config.toml
n_layer = 9
d_model = 256
n_experts = 40
experts_per_token = 2
d_expert = 128
d_shared_expert = 0
activation = "swiglu"
moe_layers = [1, 2, 3, 4, 5, 6, 7, 8]
router_score = "softmax"
normalize_top_k = false
routed_scale = 1.0
balance_loss = 0.000608
balance_bias = true
router_logit_norm = 2.0
router_bias = true
init_std_router = 0.0301
lr_router = 0.00111
n_head = 8
n_kv_head = 8
head_dim = 32
vocab_size = 16384
norm = "rmsnorm"
norm_place = "pre"
norm_eps = 1e-06
positions = "rope"
rope_base = 10000.0
rope_fraction = 1.0
qk_norm = false
attn_scale = 0.177
tie_embeddings = false
parallel_block = false
init = "uniform"
init_std_qkv = 0.0265
init_std_o = 0.00626
init_std_up = 0.0265
init_std_down = 0.00377
init_mimetic = 0.5
optimizer = "muon"
lr = 0.0103
lr_mult_down = 2.0
beta1 = 0.9
lr_head = 0.00633
grad_clip = 2.0
warmup_steps = 200
schedule = "wsd"
decay_fraction = 1.0
decay_shape = "linear"
final_lr_fraction = 0.0
batch_tokens = 131072
seq_len = 256
doc_mask = false
train_tokens = 425000000
steps = 3243
dataset = "wikipedia_en"
Below are experts of layer 5 (counted from 0) of a mixture-of-experts language model. Rows are named router (the router's row for the expert), gate (a neuron's input weights, with its number), up (a neuron's input weights, with its number), down (a neuron's output weights, with its number) and show model dimensions 0-255. Each number is 128 + 32 x the weight over its row's rms, rounded and kept within 0 to 255. Numbers have three digits each.
After each expert's rows: "comes before" lists some tokens at least twice as common just after its tokens as in all text. This comes from a sample of Wikipedia text that the model never trained on. Tokens count by the router's weight.

# expert 20
router:138113160153171153131153097143096130175122085101097065101102124150071102133148114066133149168117145074109100137177167164156170147086174106189112182126101103118094115135127144153135102115132137128118175094152121145167137172167188112105121161123123112143180104106112086128196117118068121158104128055112156089091124197150125126134160148106099085103191103136133160127201092132112184097119161145166136140120165136103143125111115189062085110109131097131116080069164127143159151176191060126199127189154133142121078144080102118050142135122134095104140097113094117068175151174146148154139155093173134027089196104123111159130081159130118089109151114137136092154114151127127066131068147192127125080146143112171137129131121121121105124067143141131106110138067166166098113116108155
gate9:101183110115129145073127171122146111091153155140104109160116100198141149133098144165170084158143098106098102145153095063137104106167168157153161129076103127070096113090095109131112187122106069117168133122127155181142082046161191073105130125142129096149153146139140146118135131117193119081117155137123090235128117163137134130101121171090168109062095134095164108083071115122154121116169074090199160096105092186149130158093105140166134114169135093086154158070105112098083185155124188115159116169107076115177126168085126124186106129094099115096131120209111117149157084153110073121147139143106162147098092113144137159140139124090092143108123123103156140142109178117095101101166133108139079085114103124094165175134128088112127132138110161195183128102167071065113150123153090
up9:185104114129071088083069185140221105126061157127113113085152116167167127195102166112131129159086115144182135126146136119100143116115176136146160128078075135102158174084155114126127103109122172081166111160139140130132135176133223118067121170120114130102096182144168141126126073156112059153109098142118115149139162125155112049119113162111146102170110139089122131156123108128086182115157111139097110126107191103140162110115175097150176115160139157165086119137132134158123190112091119163115158149100097065111088170055118097120144163102171117105166117142109119128145177113120072125167085136100199137103106168117088170143127204127138115085134149168109130130141198173110130102186127090157081118101100140102122129151148098130031185082158166099113148125126182113122153112131160
down9:110127189115159196137082124159085147101125115150138109152172161088145152126135087144114109062121092085098091121173114107154125098078134133129098131136121120157134088150167103171127104088137169170098141123152144126218150125190142119118097083095151131118100095142136091147123081179147110091124115103099133120072099164122123224054104098143176204116142121148109109140133183168054122126128100156146152090156102092085087071176086134078132131121108103129138121124133107170158152114158117153147067169129159093186074137088144116145107211103091107129102135120143132157106098128130096190144156144114088105094126110153092120088179118153155130128118150122110074157184115133114176058135117242138181162112096130109151149085062129118113099093170120093146113091160100113139087130199102
gate10:125126160159125121141184177145118121170134106111160111201165129116124185131057107176099127190154125068140130136139084076137113167178054136096143077109101159136149163140140080104136131138143067099185174074082111113155177170142071115163154066137106142155132147144115128080148078128125169064103082106120150140071170097141126132108101226113112175197106113139130154116130108161092140162166162164160145118108092104108084134103163154124102074123135129105131135127166115148140155199042117109196119185151118135118115109067073104153135181122128135168101130129133182124123095105196106151133080101108136164111167119161115152094114130148158140173108136121093083148101091209137176078134165093119125129103127123171087107080152122161178090132139116138120098114136086103179116114127089
up10:168140144098154165160117104118090147117103120105150132137158128106144120123088174157118061118082152121196173160070158181094122123128186155134153125141085152079100160093150101109137112132085103163125085108126141149183146183143156092191104058155114101126113153066143128110198092150079153083117174109128131155149105071152149098096174146087147114158102063084129142115099097119137099158125182127149160123138110104135114162143152120135128112111064146126111155126136119187126105140129166118208143191172103131086217132130082115166092125130149177140065078085074138167109129193148126189103081144085172098124154143162111130148182067102132122152135111133055162157112145133106120124182153148134107075107133160173099120101209113150162148135125085115118166132127122045134137131081186
down10:132154149104189124109176145144117133147166179082127076155138118158115096160163085149106106149131110105078093148231107191162115151142138104123075118128147179104153128149107155155157126141149131117078109130111120135167161121114105117142120125131148088117111159144145071117162076133093123140168166116196118132134109124116170120112141187122140148147125146143091105135104099135134141166190093156113106109152081126084112152155133125093119128165113140160096116147121065193144101088082166057153073101074118050187112127104097147139149136126182027108164133105147173176136124111106111104109112088170130195137138143126171084078111093125205173138126137047166097138124103107123197130191070107157129149096145160157068154053105197135193134141126085161158131134143118132060144132147136
comes before: " to", " by", " been", " in", " as", " that"

# expert 12
router:141183125099159099100128154144125146129059147166082142133156143138162103140124079084108107134061067119148108154133138153115138119124145123116167168114158075101086097067106067151126153134155173119179134146113125115148137123164088101172120106139097140122155102110096151150101188093166123172166120151179118092069170150110143093104126148108095077133061120159194095192069126138158129132106052138112074150109153141153129077135121090097161134116173158119115064167151112115141047125206127132142141132161170062122127138144174072129115147101096066091127083158174177122138109102087076134100147124141147083136116116116157160156112099096167156120175113190103134199141080166071118183084135064139136106167078106111119095130186124148147087156125122199136119132096153054110099135107130
gate14:169128059153107091159129142153156136165107136099135080086131179141072138135119145122126165158111111172116154154231087093138128093125100113127152079169104138144089159142169151123160152143086146170122125176123176177130085023145112107138125119105098144148110140092115120117094195151084104097103145093106144131120105156121159103093187140166125094085167134132065146126126100087136114173108152135161166083104162115160154168131102174112138119186121146148144135144117120129143150113167091121116042069117156081151166148098138113116124177130129199092079175096135140062120101148115178141085072131152100130111182154086176163135141149110112083085152136094108160089171230150111168122151125086098148116110120111114141122163105102168106147114140120148126178045177096115136181114197068
up14:106131106107112115125122117175152133134143207126098120155135162152143126123158110039111078132113175120103118088081110083108103099167113137167066193118165077153157168095149110068147179110064185090136109153153073145119118129083139130165112088138113156094156136135152178135127170120181075118158186080138132100190121128147124131143127126119130153139141125128080136156064182174163122107111080180111093097149091154113108056132155126133106148170157135142104126134112095128106167140052177167162163165094108161121130149155136139106119076115109090090117172099101077073128117148169098112095147142097078114092145108113122115160194127139119094185164147100160170183122091183130157128062054166102151095187126117157091169173153108110118124124065126119106164178111125120140202060142109
down14:140124123149077136148165102120118197159172199148051093185188080136144205116141102156130113135114115083104172101146183121138122094146118087082120178106126150137161111101110102145074134100139077174103150080164086151127149124108128128111131144038154148118153151124108116182151105112164084152157138103102124110100086104139119085164056136114123116128152125150137156158101088113208119144135091157152138113189106115127090140114189175160092125125112150134145145112127144172118133154100113142107132154151160184153118062171155145139136198135132197094113080105166154197157054193187136160144095141138127123141098106166081185120147136143169151134153113121184101136152191107159149146036113087096154166123076150090113129104129139122161129138119069132103160095071126162126141103114062
gate15:158145143130187164132084094087151150149155178112148129143176120187164127165147125111078098146135120092185123134116145131102073146159193137080105085154138117132173163106116150114139173162143076120116161147141048122103148163099151110134081141118157082106114167097170164116090123078129102143141172112100136112134142124088187098147086124163095100126136133176163098071072136195106100091077134129163079092145087108113174135156147171214076149118124113135160146127128123099097151142113075072122082204134147148133136119125132122084100096147092121141126102148104107163135145082094219141158067146124198165083168148113116104129134131136124183158089163102143132083164142126155202140075092111120159116099106125098080167227084139100107139141196123119122121122086124171139122177116191
up15:151100125143102106040084114077159118113144092148184163125145179114102126129098077128134166120149073181126086101107128158159111098111138126121097125107130088107130123026069078183091127180189121078151142136147105163096134140096104123085145136138090150096169121162181105130166091068160175147180113112100114115139106127128120097088065113211112131105098105147084116153059145137096097130152113105121139128123116162120072122106116169141118158148151197118075143147084124078137156126135103143120157125091181112177139143113126095096111119163146120150114124143154146137147104142062087046159134147114121179159116159148129124128084085124129112103088201136105080164130087019109093147027117094117123120163089142110146147118111122116068157121161135136145114141135088126161197059125133
down15:113103100092115096114076182116077152152107083074114112117106105113168113117121093146077150153119145144133110091159135154133116040113120137154129128103135133137169132077165163102183119139089168157068126126087095164141169131164185146096133096164162104140122114121149144123083133199111158120137118124140133130153146094130148150118107157115109078108132110118134114090139096155133127135072125122104146093132189087094135118209096110157194146076131186136110134089163121191122093125117184093094127201168096107112088131192155123071146129132155080069133032103122085158135138089143160219129112087146127195158151149116127116144062170150165153078161134109178071143182170114109111167172157137107172166105125104115078136116088166165120060095124120188161075157113138081139160164123122
comes before: " the", " a", " his", " her", " their", " this"

# expert 26
router:159094123143110101107152107128142098166116165119116104083071158113095147102175124104115130093208133082147170129092138106163097139133103145117182132111124163138175161086092067170125142149112160154139129158122128151110139165147066102139115123141141146173060062070131168065094087173081144127171107119097103161147127143133074144091164109079147155097114151201122133065180200119093188151157160111162140138127168124107114156149119198111107065138187134134184149170149117107126113164080087132127173154059071168055127123120144161116111134121156046125101129142113171159145159125123099161192153085076109131079112136102089145100117176134132179147146124124171119117097189147129122149156173161073191123105095146115076138092094130139160134132134134089109176087135083136182139162166111
gate2:075088136153181092062088144097131126161104121097112167146137138140182089112126131117135148116117079159197092127151174116120170146099131147118150126128128067104108170139118173173212134121102179075108133105115095186120171176176151176111138156112120155138089131137146115143132126175165154191176140090095132140190075129173155129128107129074141134102151141141130140164168072163086075152147169135155076178130101063123177137085198099159138120100162142151121130086140126095155132152102155123138173149070184115092156096130083139154152115141120119119145094119172088124085157165129087127146201125102170118198116147157107105052103123102062093092103089089126123127131189163095128136088179146114167159092188127135120077142164089194177097092070138176098150135129138119170141116126134
up2:099067139124099119143167150119162178204110084140148171100167070191186120095093183115109134076162186079105116099142157121145158135092136118177157132115119087167182165163180169155116112122120095108076203160132134095166146148108124121138124132152151139084119145125122146101203145129108138107110144154091153121158144126173148134142112156080109077143105131128142186081052155152129100219141146104123102161124078143073124145142146103171121177177097136131109132101154169112073124080138156134115081132112125178108099199126174096086146160176139134143082162106154181133100155150163130140113160130114119150124070122103116081135069169136124137097236120119084134118119168156144120160153122094129107143100154122193134108105141132103096090097134068072130177098128132087128193166129187
down2:064124144160060143107168162149120146091142090136188067140094131163158130159172113118155099106091125124178085196095123088139125097057092170113087179177143135088110087175148129101091118123165083148088108126188148171134124127147068165119134129150131136143128086131133083138083121135172126200104111110131102114111160141118097131116146117096084120122195134127082116106114204170161111176109093109144117140098136134134150139154201128225144140118110165043110102168117142193146079102124116163215141106147101119102144152129146226182094125178132140117151138156159121178189121157111161116101112097115095091101103189133158137144202132128148114171149153159130143105152149068138142147150135106158117128174142123118115085112128119082128158118138073183134118164123093144145125142171195
gate3:146132125137131152156155149154126072147124128116037108158107104108208141085071059057159142160197106157152127152093136185127103154164131174124164203130117139183161139146141154126178119170099137124127128123106133153191104163106152173119110155128144093160142165127133143131116159111121141049195139079125143061208116196157109164125184105119073125122099153150136125092163088132083125122132083128132126115140113130078092160102174111091095093101077098169143081112164143167117178145142092097124145082158092130134094134141071116124110135103066079140109109134156140132131170125119044094149126096090158149121117094159122195137135082132170117102091145146127081129182163099118106117146047096134154131096119162140121155113073117088106175143096074142132169110143127128152045107096160
up3:172093133140147097156092130112177164110162112104169089131099130116093113119165187123073145115143148162159124112133073191135101146151143118131152162123102129090184133138201154193131112101116169102185116087107086079108180093146146184149114085096145120067119158121147160108151127139140132122143107118057103170150117103122132126089125163102151129131134121195131137129128149168101084121162184149066119124145124201113144144146066109117125146170128210145150106219112158191073090167075119117149126067097173176147132188165169119175107097156105082085080163129135091183170162107100113137177171112146061120092144139154163127154109086123188118153153088133087122107061099122086101072161145184133148131182168147155115144128118112122161116132141152122169184119130169149108123170124176
down3:131091068180104109143116207123131166152135137142110083132063133157092140114062171102128195142108074116129160113129160091135167118074146093064156164139207099111080076136157121106113074114142167150103110174051115115121079130146134151209124093154096132105107143173106080105107117187118098149112088185158120141126131133140114155155150154166124160111080139120092133132182176149146168074083146147122154117162092167121105176085090116194143113077114135168142153136095154175136137159061122039175124157143119108118099145165127121145147111148132130137093136066125058179136071144130134133097170124128070145052109112099128092113163138154113095079157140092103161100095154177142087143102132130142109093163157116103163153103191128108123125139104059190140126117133105069154116142139125
comes before: "\n", " |", " ==", " and", " in", " –"

# expert 23
router:122097107104111163136111090082121103101097148095117215073093151124080191105166132152161187099096077130093070194155155173168112129143145159137141107166109131162121086101078128139147114096121164131191107113109126125060166132120121116129126173160146143157106142075124172138085161122167053095123094146140117167092122157093120178125132132133127158128096119149141180110094165144163142089129119153129113160106100096147158155120134074119117128129127139130137197167126157177144133142117192194092123108130087091084141068073154163165083110059083109106079144185168105163155137100156135096109072133167105152121076131169154090130068135086145169146118175147114160075106170109140142186136196174120050167148154102104127105116121127111075078149123099161174090135079077145147157113183115
gate6:135101098103112087169098111143208122083187149154095130106144129117105149134130138165093093113123150159078124172102107099160203128122128177098132152075133148156173095166189135109145078094137133136073126055098146152134139165167122135095152122150140149169146114164083115113040104130137180037131178136113159128097170127162089137113160099168108110132183140067100165130128152163159112174118099151145131163141128096047125127049129153147125096144174123090120121126130102162120118109149153154107142189093081159122151183084134129089130160111181113140102105198161097102100116119157149077107142105151085187117182080165140166101101188080144110118152077135161097104073135119131163098121164138187149199114148114168127146133110139165123152145117152062162100168186095170151149146180133
up6:121118144152135086119194106083097191105110104120125156090115116106181088132163159138099150087142073110181203137145153043146149175103152179143118105105157101103135142156126123125218140155113063102074153148171175074148173125076149120120131174111128135169063123113137127124133131130117112130070108140121108107155123147109132146090137140139158091135105124143121086097174107157105153149114151118109176133068126156151108165112162141120121197144160146159126115098065171121119113137152122093144144110169173136117099160128086115113129115146167156143092103195058065098188086165146130136120134122176154150110174118170117111161190099087172154164115146120148088129094201111096085153167122115140167110176161126073170119079117082131089180113099052081097127121152116041136103078068143
down6:105086073172116129092061109172159129125151137129118147153147137075164174137111117115128157122132142109120175105077111069114114105080129096118084129114092061111152144166090074135079118136150061165118166119103105100113109186158174187061099158118117161146165173110117155062147181201149089121106112124109083149140133164126147097102161080112075087105123134109100096068110135149119136168135105122104113106151146173141149076123110157094148124046111130098131109108102112112098106112118075148089128141104086068141197147170143141113176135173052123119151144050159136154099142107099168153120096124093085167116161077148100186173117133099131058102159093145139080160151194106171114107112119132139145138034163138140157138150095129142130137088130165133115176178178155105155119199136144
gate7:116105123139141103105149191106139159100143131147065106163107142066102151122122110161160113115085133160136086090098153143109173149148106136161135135085159150147159157130198112141120159115145124108057156141083140167098163176170132181174144095094136139127197095153118123141116208174144103170146134125142125098103122145138111086127117091184142088083165168145130186084140117159158115145125075098069144126142156114121103117142136108098140107151140119191168116147126151107077134149101131123147116114073135093170131143103126217142127213117122144108162115137134098091130128099168170116027202207141072213172155158119116104130135074093073152153138105191131025189133144188137149092124175096101073162119131158132111099112135098080129159130096149112130143130164118122130136098167081
up7:166142115113137124130144167116181084127110140140171168125213177122197149127097114150131176128066159231120112109107143123109182096077095139148089121101171123131148111104129129120131171104130145157107135116103095140111138130176125120120139180177114129155093151172163124127107127075092136121114139155063132149160072167131095128094176059135122117087134094158084170152194133075117107154087124157072100135092152161102086124119106193158137136122154096180177107131152150106128053107166064125160129147096084081158128117094122091170144147192121120143092125121145134072106098162146216123167167062127124126133100112160183107079159092090105159163143130128104160160101102138168068114111101139126099168085157117112127189142105124132123098060169156147202189153153107073090132129131116
down7:118130143107115137082160174144161101080156078187091120135145090164131127137118127119084059113147137118062115098089073033103169131157135096122149217133113131132177198095142139137159172109107071171141149147176119162144145138144126152115119061131137146094104123149134214137140134161094089106142150129134136133195143133096141160146114110161118164037184127155097170104070114147109180147191076119198100127139130134110108136092181144148147197168156082123164145181166123083091102154186157114155091091137122112137162169164114136135083152113124148165141124101128172150108080132138141140091168112154168123134146180072134170064108135138097145147089106126129078142129138113145127137105103107128127098212154118147090093113088155189128123085156116145129230155128129148147115124165148
comes before: " |", " years", "th", "%", " July", " August"

# expert 4
router:190110165115119105073071136122100075091108077159176086073173119126086146172126073107105117162073088112134107154134136145108100151099131150184134175122112170112076132133129168154140116164116174112196189112124133157102136114126151078178112093107054126122143143190163141090129171080145123074175162118103150139115127107124205117113143147095123096190152120134159125092090054147125126107126093139142113128142121063148085103146097126055083121151092100184152101144162176124150051101164144092167120101111094083124154188120139125075149166151103135109170135165131143118136071125068123139131093090121146136119104143131132153144069120175129143077146111132144139172086134139082143131124129175103163101163101091171060171076172129150149091120107069184191117150098193135141084100138141
gate17:120134152083142135129136097115143134153092141158160130142112117086084124119098083096131109108167089112139103149110131070058093124150162068142168148094132105101142170106099125109095111138129141105085113145134120140085112104162157153134130130177085145109062103143101141093125155140116124124156130139143122121164129127129163125171091099109153120105108082137087135164168105120117112121111077145119153114082120133104129099079111157154155078109137111143112153162138084077150162158169106136118094075141158160076195132080175062103147147118147153118098206161109135174080176145186168051134109196084168127080140200144084221186170121132134177200153108143078152096167136070129091144040116149168044154166155130147080101139099077133183098131088106126118110179124147132129099163046137
up17:076166126119139138147166160123111168096155140093139154081145117111109234083158153108197094168083137109191120184098140173101112157134151137133132153131113135139179127174116159203131079126178192130129094117150142081096150156118130138101079117142118093121107123103145078101136112130184096152143150165059058178127121096129071140198131109106101161180131119059130163063138119106127118106102175137169145166129091101123167133127168130096173187187118121145101145137109196166140069120101122106185118098128172135129119147121100186119116159084110069177144136114174085151166142186161115124077142061113094080145153156140101157108140090051120121138136099124133138182100119127118126119111128147131163216092133148090097100100133093161069141151147116110074124103109086157133165136125145
down17:095157139130106114098137163092182125104146159114183169166114122098116117172134124125148124149164154133030114091133124063083121112169144135086122117134120144094153115167136105122094117202078111083133150090061136130111152133113110156051105165098094091162131119136125097087053118129136107127101176170127153127176139098139081161176138147130127139085116116136025106074103118125162112142156207096172152148142128156172181120107136082123147172130144155189114137110106145140146182124109100147137101116119063120161083122161126174165162097132179108158091121096057152079174106114131171145157101122118086140109153195087098124155157191127147115136196077135121123109088072117145144121133086115119087162149056126131170181154132109112118091064206130104187154127141158109162091087110141
gate18:109123087122077167172161141198138157162115089189158132162091151102185117115145171048151103093131165114134099113134140135117156125133115127101139146054131128144119147161131125151105166058110135130114172131170115159123077080151127159147130162082164144111103114137107153135069114108150097087151122131098113075127077159151155164102105128111197120129153058148091158168121121104131128190127088078165104121123142134101113114086148121147134075174154081127110147109183128153122096150141111190188085175133092122174165116168144163163181116091106150103156150122085117115044102143107133152160112126120137153215138168139095089114108197184161104109111087177103097058064113134119123117129098075098179106176133140101151189156139177116167121049154119115081155099171098141088115131185155
up18:173072121070148070169147167140162133095086119102163145158123084130117157082135140128174155128111157181165119130121125122181155111122107157114165116109173124097086191062160126115140165117171156156118107158130150120137128120184137153120158134110108118141175137108134154175162112146139138166170180112167096141145108116161182140070085129158199117096158121177127119165157128128077094106172144152141098201161126137130198126136146169160210070136158171112131122136086149152136121152131122130192076154102156138131160091105106139134111124132068118110074123106081138121160134125128184071178149194114125133155194091101117108102098200096086140121145212094139156159122192118093162117090141195179072145177175135075144177070130122107081136149087141093144126153157077129152087137088117
down18:112101132101109151124191157146166095079096096124145163102134027183163129156182074067175096111156124101121085140168117135136172108146157085102123102145149142126112098109153052141150136129136147124117098130141148122168088127159163171122138129081157116142148122071151153158115132187151122121144133119140110097141097168099120200120139093124153147082130153139141103087171140106104131103194134168109146136183110148142174136186129127114127140093165114143137043139077100112101091071191163074115144122122170087159131063144127135127139179180107100137152105081085174154144116095128095149063148156129125107117169083149152201088118164103174153106118234129171112154151152163117175162151148162163147131154175167113133130157144083094142086141069118090066071167168090102152093097141088
comes before: " the", " a", " be", " not", " an", " have"

# expert 33
router:131142122105155118133124149134097122058081169140135112092154071162127149108165119112127180144095105148131177096140136131121097113114116109120104186113083099109118092087135088106080113115136105133143153156096105148115178108139137071138126107168133171129163114096099193176106068058134066151111101177178132134147177108094177093133141106154144071120053151116113137139115169087118109081104061126102127064133117083098130060155105125120089127108193146068067105095132118070122113105207076125140163104132155114149142156169136125152158113157192140112179130163142142103167090089117146142090142118114153148157137137137116175090092094086144155047168081105067152176156165141162101115088175100117086132084124181094179079148150098174156194088097151118149120137151180090142146151069146
gate14:092149144128110163170112145113036187153197110133155145167090081153175141106124158129152091087166106083112134153087102129157126107107115139110090131133132126179079165124114103162119103104093142140169148105125207113129136120123128172085170119060137061095150104107124129090151049135085143112187119169106133121142139102053132107116107153161141184157096093130140138144119094119126090159105123157117210134143131106096146161136116128084108105129175096087104104106175126134124124096131129083156100157097173185142168145172104171131111109121161135153076201156115110140106134096184061137175088101106117075126102128160169135132127065117133076095113103158159137147151185131123091081099122127158213132154085114188151094182119167137142089131094155168170092064159144117174146109085209
up14:101133108178151064104160102152110145134175103123135092190093139109173156107176125112175076103109110099133130125125112056161096143080169114170144149144175191105147122139089126182144124152161119139053146157136159200113150099223111137099155132111144128144111156118113150101134121118160110122126105112149114128148153121144116108110143103110142158138130175085119121127086111106143113084151150089140127124165134147212085147136179121128111101102142081081175119119083138096148133154142200130106145184129181128142119081153143098136116165130153025058074156156162142134139161081139098178184114075172097123085104135117109117174143150111171155185132130152193158133187131156192129089098111181127159160160150196131123137202145150164113143131186041093133136159161087114185143119103122
down14:107175100133165128152137158175061113127077160110174100106139141139090100056084107121129104151171067094171077105130079152170152131063154089112118122124137121173177088106129222199108170070170192112076132131093165144055101152119117118135141126106144131105061140076157109059107147191173107130128192167119087115138101120085140153113121152099191135109077116153143112176120094088079118085143078137080086096166133142101131097134131102136169091145112141111185126151062116098066136139098126158115074154127111076113112150111148110137133132131124109148125146101150138154072171146083145133150185103126165108157107072077203128179161143129157117069128180122168150107144109133135149137201109183103177147097127122131110106119118098078087104110130135153152154146129123124143168101135135
gate15:104089119117132116136144117135103161129111113129152095124202148146108154123112171140046144210184124121126095140121124097141129133156135093184134171135109063165095085063139110148169102105094131189164165136131096086176150110154233143107130121145094154140177153120122084097148162095194127106113142166112133174088033081128114114103088108140116124189149111122109157135137144141143157131130139143131120104136124132184103123177123178061153136157097151146128114140165121167161172158119156106069127154124083135105081116066116152123155120137132122181182221138167140171136103120121180105103150190100150131156071113198171128108163136182128126150187096132173165106151126111119102116132170090153114092127178096134113105093153107172113131118108134149129220108088139211098092148097084
up15:129197122136131054105098121165130117085075166176182147158129091131126149113119138152165096163162109140126142174126134132103140149133183076158110098128116118187147111139123163102111111055123152170124105126153123105167127168138152146136082193093158170116166108126115159121145125166069149064096122143084153130136058104155084163133157149093117199158144108102115087087159141126150161136126150089064095169143127141153108121169106157094118156121149185188105172119121068153169112097138072103053144068156121145077126083093142129069148127113100112117109130179170141128108148150151185075138085092105155119104167097156143168117148209112073144148158113193123111136170113172101155118089155142158084078115088137104114165110082132131110074080152159099108047115099139081092058149126155
down15:108121090155085055100130081179137155094080132140169155071169119174146192137129130172096074093067131151111104164103105097130133172131157126103135079162153178165133161082149177117226108096094131191151139120154112070092098144119100110096136109115158084046105168109165126081159142161102136161168114094162136108133072139136171166134147123048092147118090104101136133163091104166101149172168135109113117209176126124176197187097101132110138114136128159129158155138127103131158156131128147126088141171185097212137115141101178120115077152169143111141061148148127174149063138157135185148114123099116193127141112144142156122128146125106106134148079130110167129086115115116117146117124135085177130088110105139135094136132100100146199140153142145137152127156115128130022155116089106
comes before: " the", " a", " New", " York", " South", " North"

# expert 8
router:112158138180118112134148115142111116115095138113118107087053126089073198169105067101134142190163114110123094106130166158138174133116129189183113121137119142106135136148164148147132150106156180065116108154177094122140147111185144134183079144184119095139153071145101178127105079146117104145120150098137148104130057160108107187123153170108151167081135133142169146062174072105110188123138106071177127115134125141076094144119116159096107103185151095099134088072095172145161094150155095140189162141091127161077138141113139122124118129171075131071132153087186166098162147165107106103175183072118117064106147152087085112164077120154126113122080138156093085092104122094124105154088107181139119107149142099169146102146104164118134100170131173145156139056094186066151138088082125
gate6:091137104129157102114087053155093102226162117144181104128122060151117128167141173066109168111059180130172147160127145126143133118134120144162117118168135122143157119114144150177112197129136103075125139081145152201168160110112106188143177189058114131115127120164122187147171143091060132149084141104091162126110092128123102120183161172105151105157137146119132140059124145128103140140113172108112108128087090163117102119166175172134158140148147133138173114125111161176117174156130131151138090113101101149117147117128091153181141076129136120089044120091144117211172131120127100128196158166104142178065155170131148145122117093102096171137117109060109090170102129209079154113129141150138133139141098116131144172149125181152157141168122173178097104113152069110181175156131155
up6:100119089110169115188133108102200190077103141138098113118117126123170153122139065135163145129137197094064138130150134132108140181187154152184124145157210156116147122121166110144106116144170101050184153118127101181120135097175154114125151116117116159115123156147090132111117137153100094108089091119149093146187112151114110166164090064101080099123122107136160163083125055184153118126158154089149171109128120078158086141172094095116132131111155167151112119066122135138142156090108114176079149146110088127138161186140127113078167105164092178052102115073174126164168146143109150109153146119147118118159095155115131175164115129109120143123171163134127105110191076084123066148129183104104108109088138151134151108056138214038131148096147144152116163106136119126159050087129112
down6:130151079119126113188130121149113173153142201090169137125160114139099163127169183161119156137116118094146137100196088125160164063171088178095096124098104117110124063158068119127198174119121054161173121163101173132137110132118122150111144097136125122162166153130182114092139164087086161155112097083126116178106152046109118079129125094148107045113116099126147082126099111165126059117114168125192084191119207123137122142100080113097102147118163147103085149127128154109147109053136113126141087146071189079111115146091118117101142137068073117089062114117168147094137146129124135102116100143130144154162138125191178108151146078182147103089150157066122128147124136080145102113084115102113073144125180081115121141140160095134080116112078143149137206127099128150110110092141138
gate7:152158169124089150083094142084127136099123093109125135098097125111088137090104107140149126136124138130132154130107132103086111164107177151213139108128130101108123074138127155102135101159134163189167108116125148092127145156089182109094107093108131073134086189079134129109153151082135119101142088134123175174145096167139173081123184158090104120113105137123157150174124153136100145087136114166124083135148122180211055045164172184155149140145101121180156143159120111156113131137141196127112145149160118120119092177135088137154081136115112102124122158129168101145131148191171158135144128135100193159111138117115164131097089137083128156147164055156142126136149163127105182117103115231147056020133185099100136103125052178100153150148133159131119146163085098083077205161137122
up7:151106146141164094161148097132131140163140121128129132165101147163110180229139151138094154116125135118105143143146118112117133117107157116172061103091107127101147108186132106138127128120179125161097099199189192151177107115152084127129141138164057163078140090140126166150167145126167105088118121151116082177128118079128135149136106122181148141178093154119150134188122100136163171061098158128138132197089211155162202125171103125128155094092106105121130150157114170120123098142107105103128085139111066189197068139119081121117115180072116095111130133113136152106139156122155149072098212106140139109134104096101077100119181118077162150113131159143083086112130066150162190064178106107163138141098137144134127154127146045115157098079151172064151115078129133100137099082151126
down7:157137092085149141159132123124185105149115125094147082168174133083087091137153115117149103090140168164174087105116093200115126080161068137089063166169110101128090131105112132151109101149129141145163085085136188130097162121119129142113124111162089153053073213128113129146166130147155113167136170081133119172117167112195091139121102145167096177144141128112109155124073174112158111136190141154169137100133066124133097125079109103119156129155156102128118115170127107137137190156117108142088127126096154112147117101172137154221129079124102119146074243053088131110138111170127116120128172109161096076145115161070136171181118119119161133164184103088147139117085114124122147150157164128137123149165118080107136103149077082095121088184108162113086155176072095133175094138172158
comes before: " a", " in", " on", " the", " to", " as"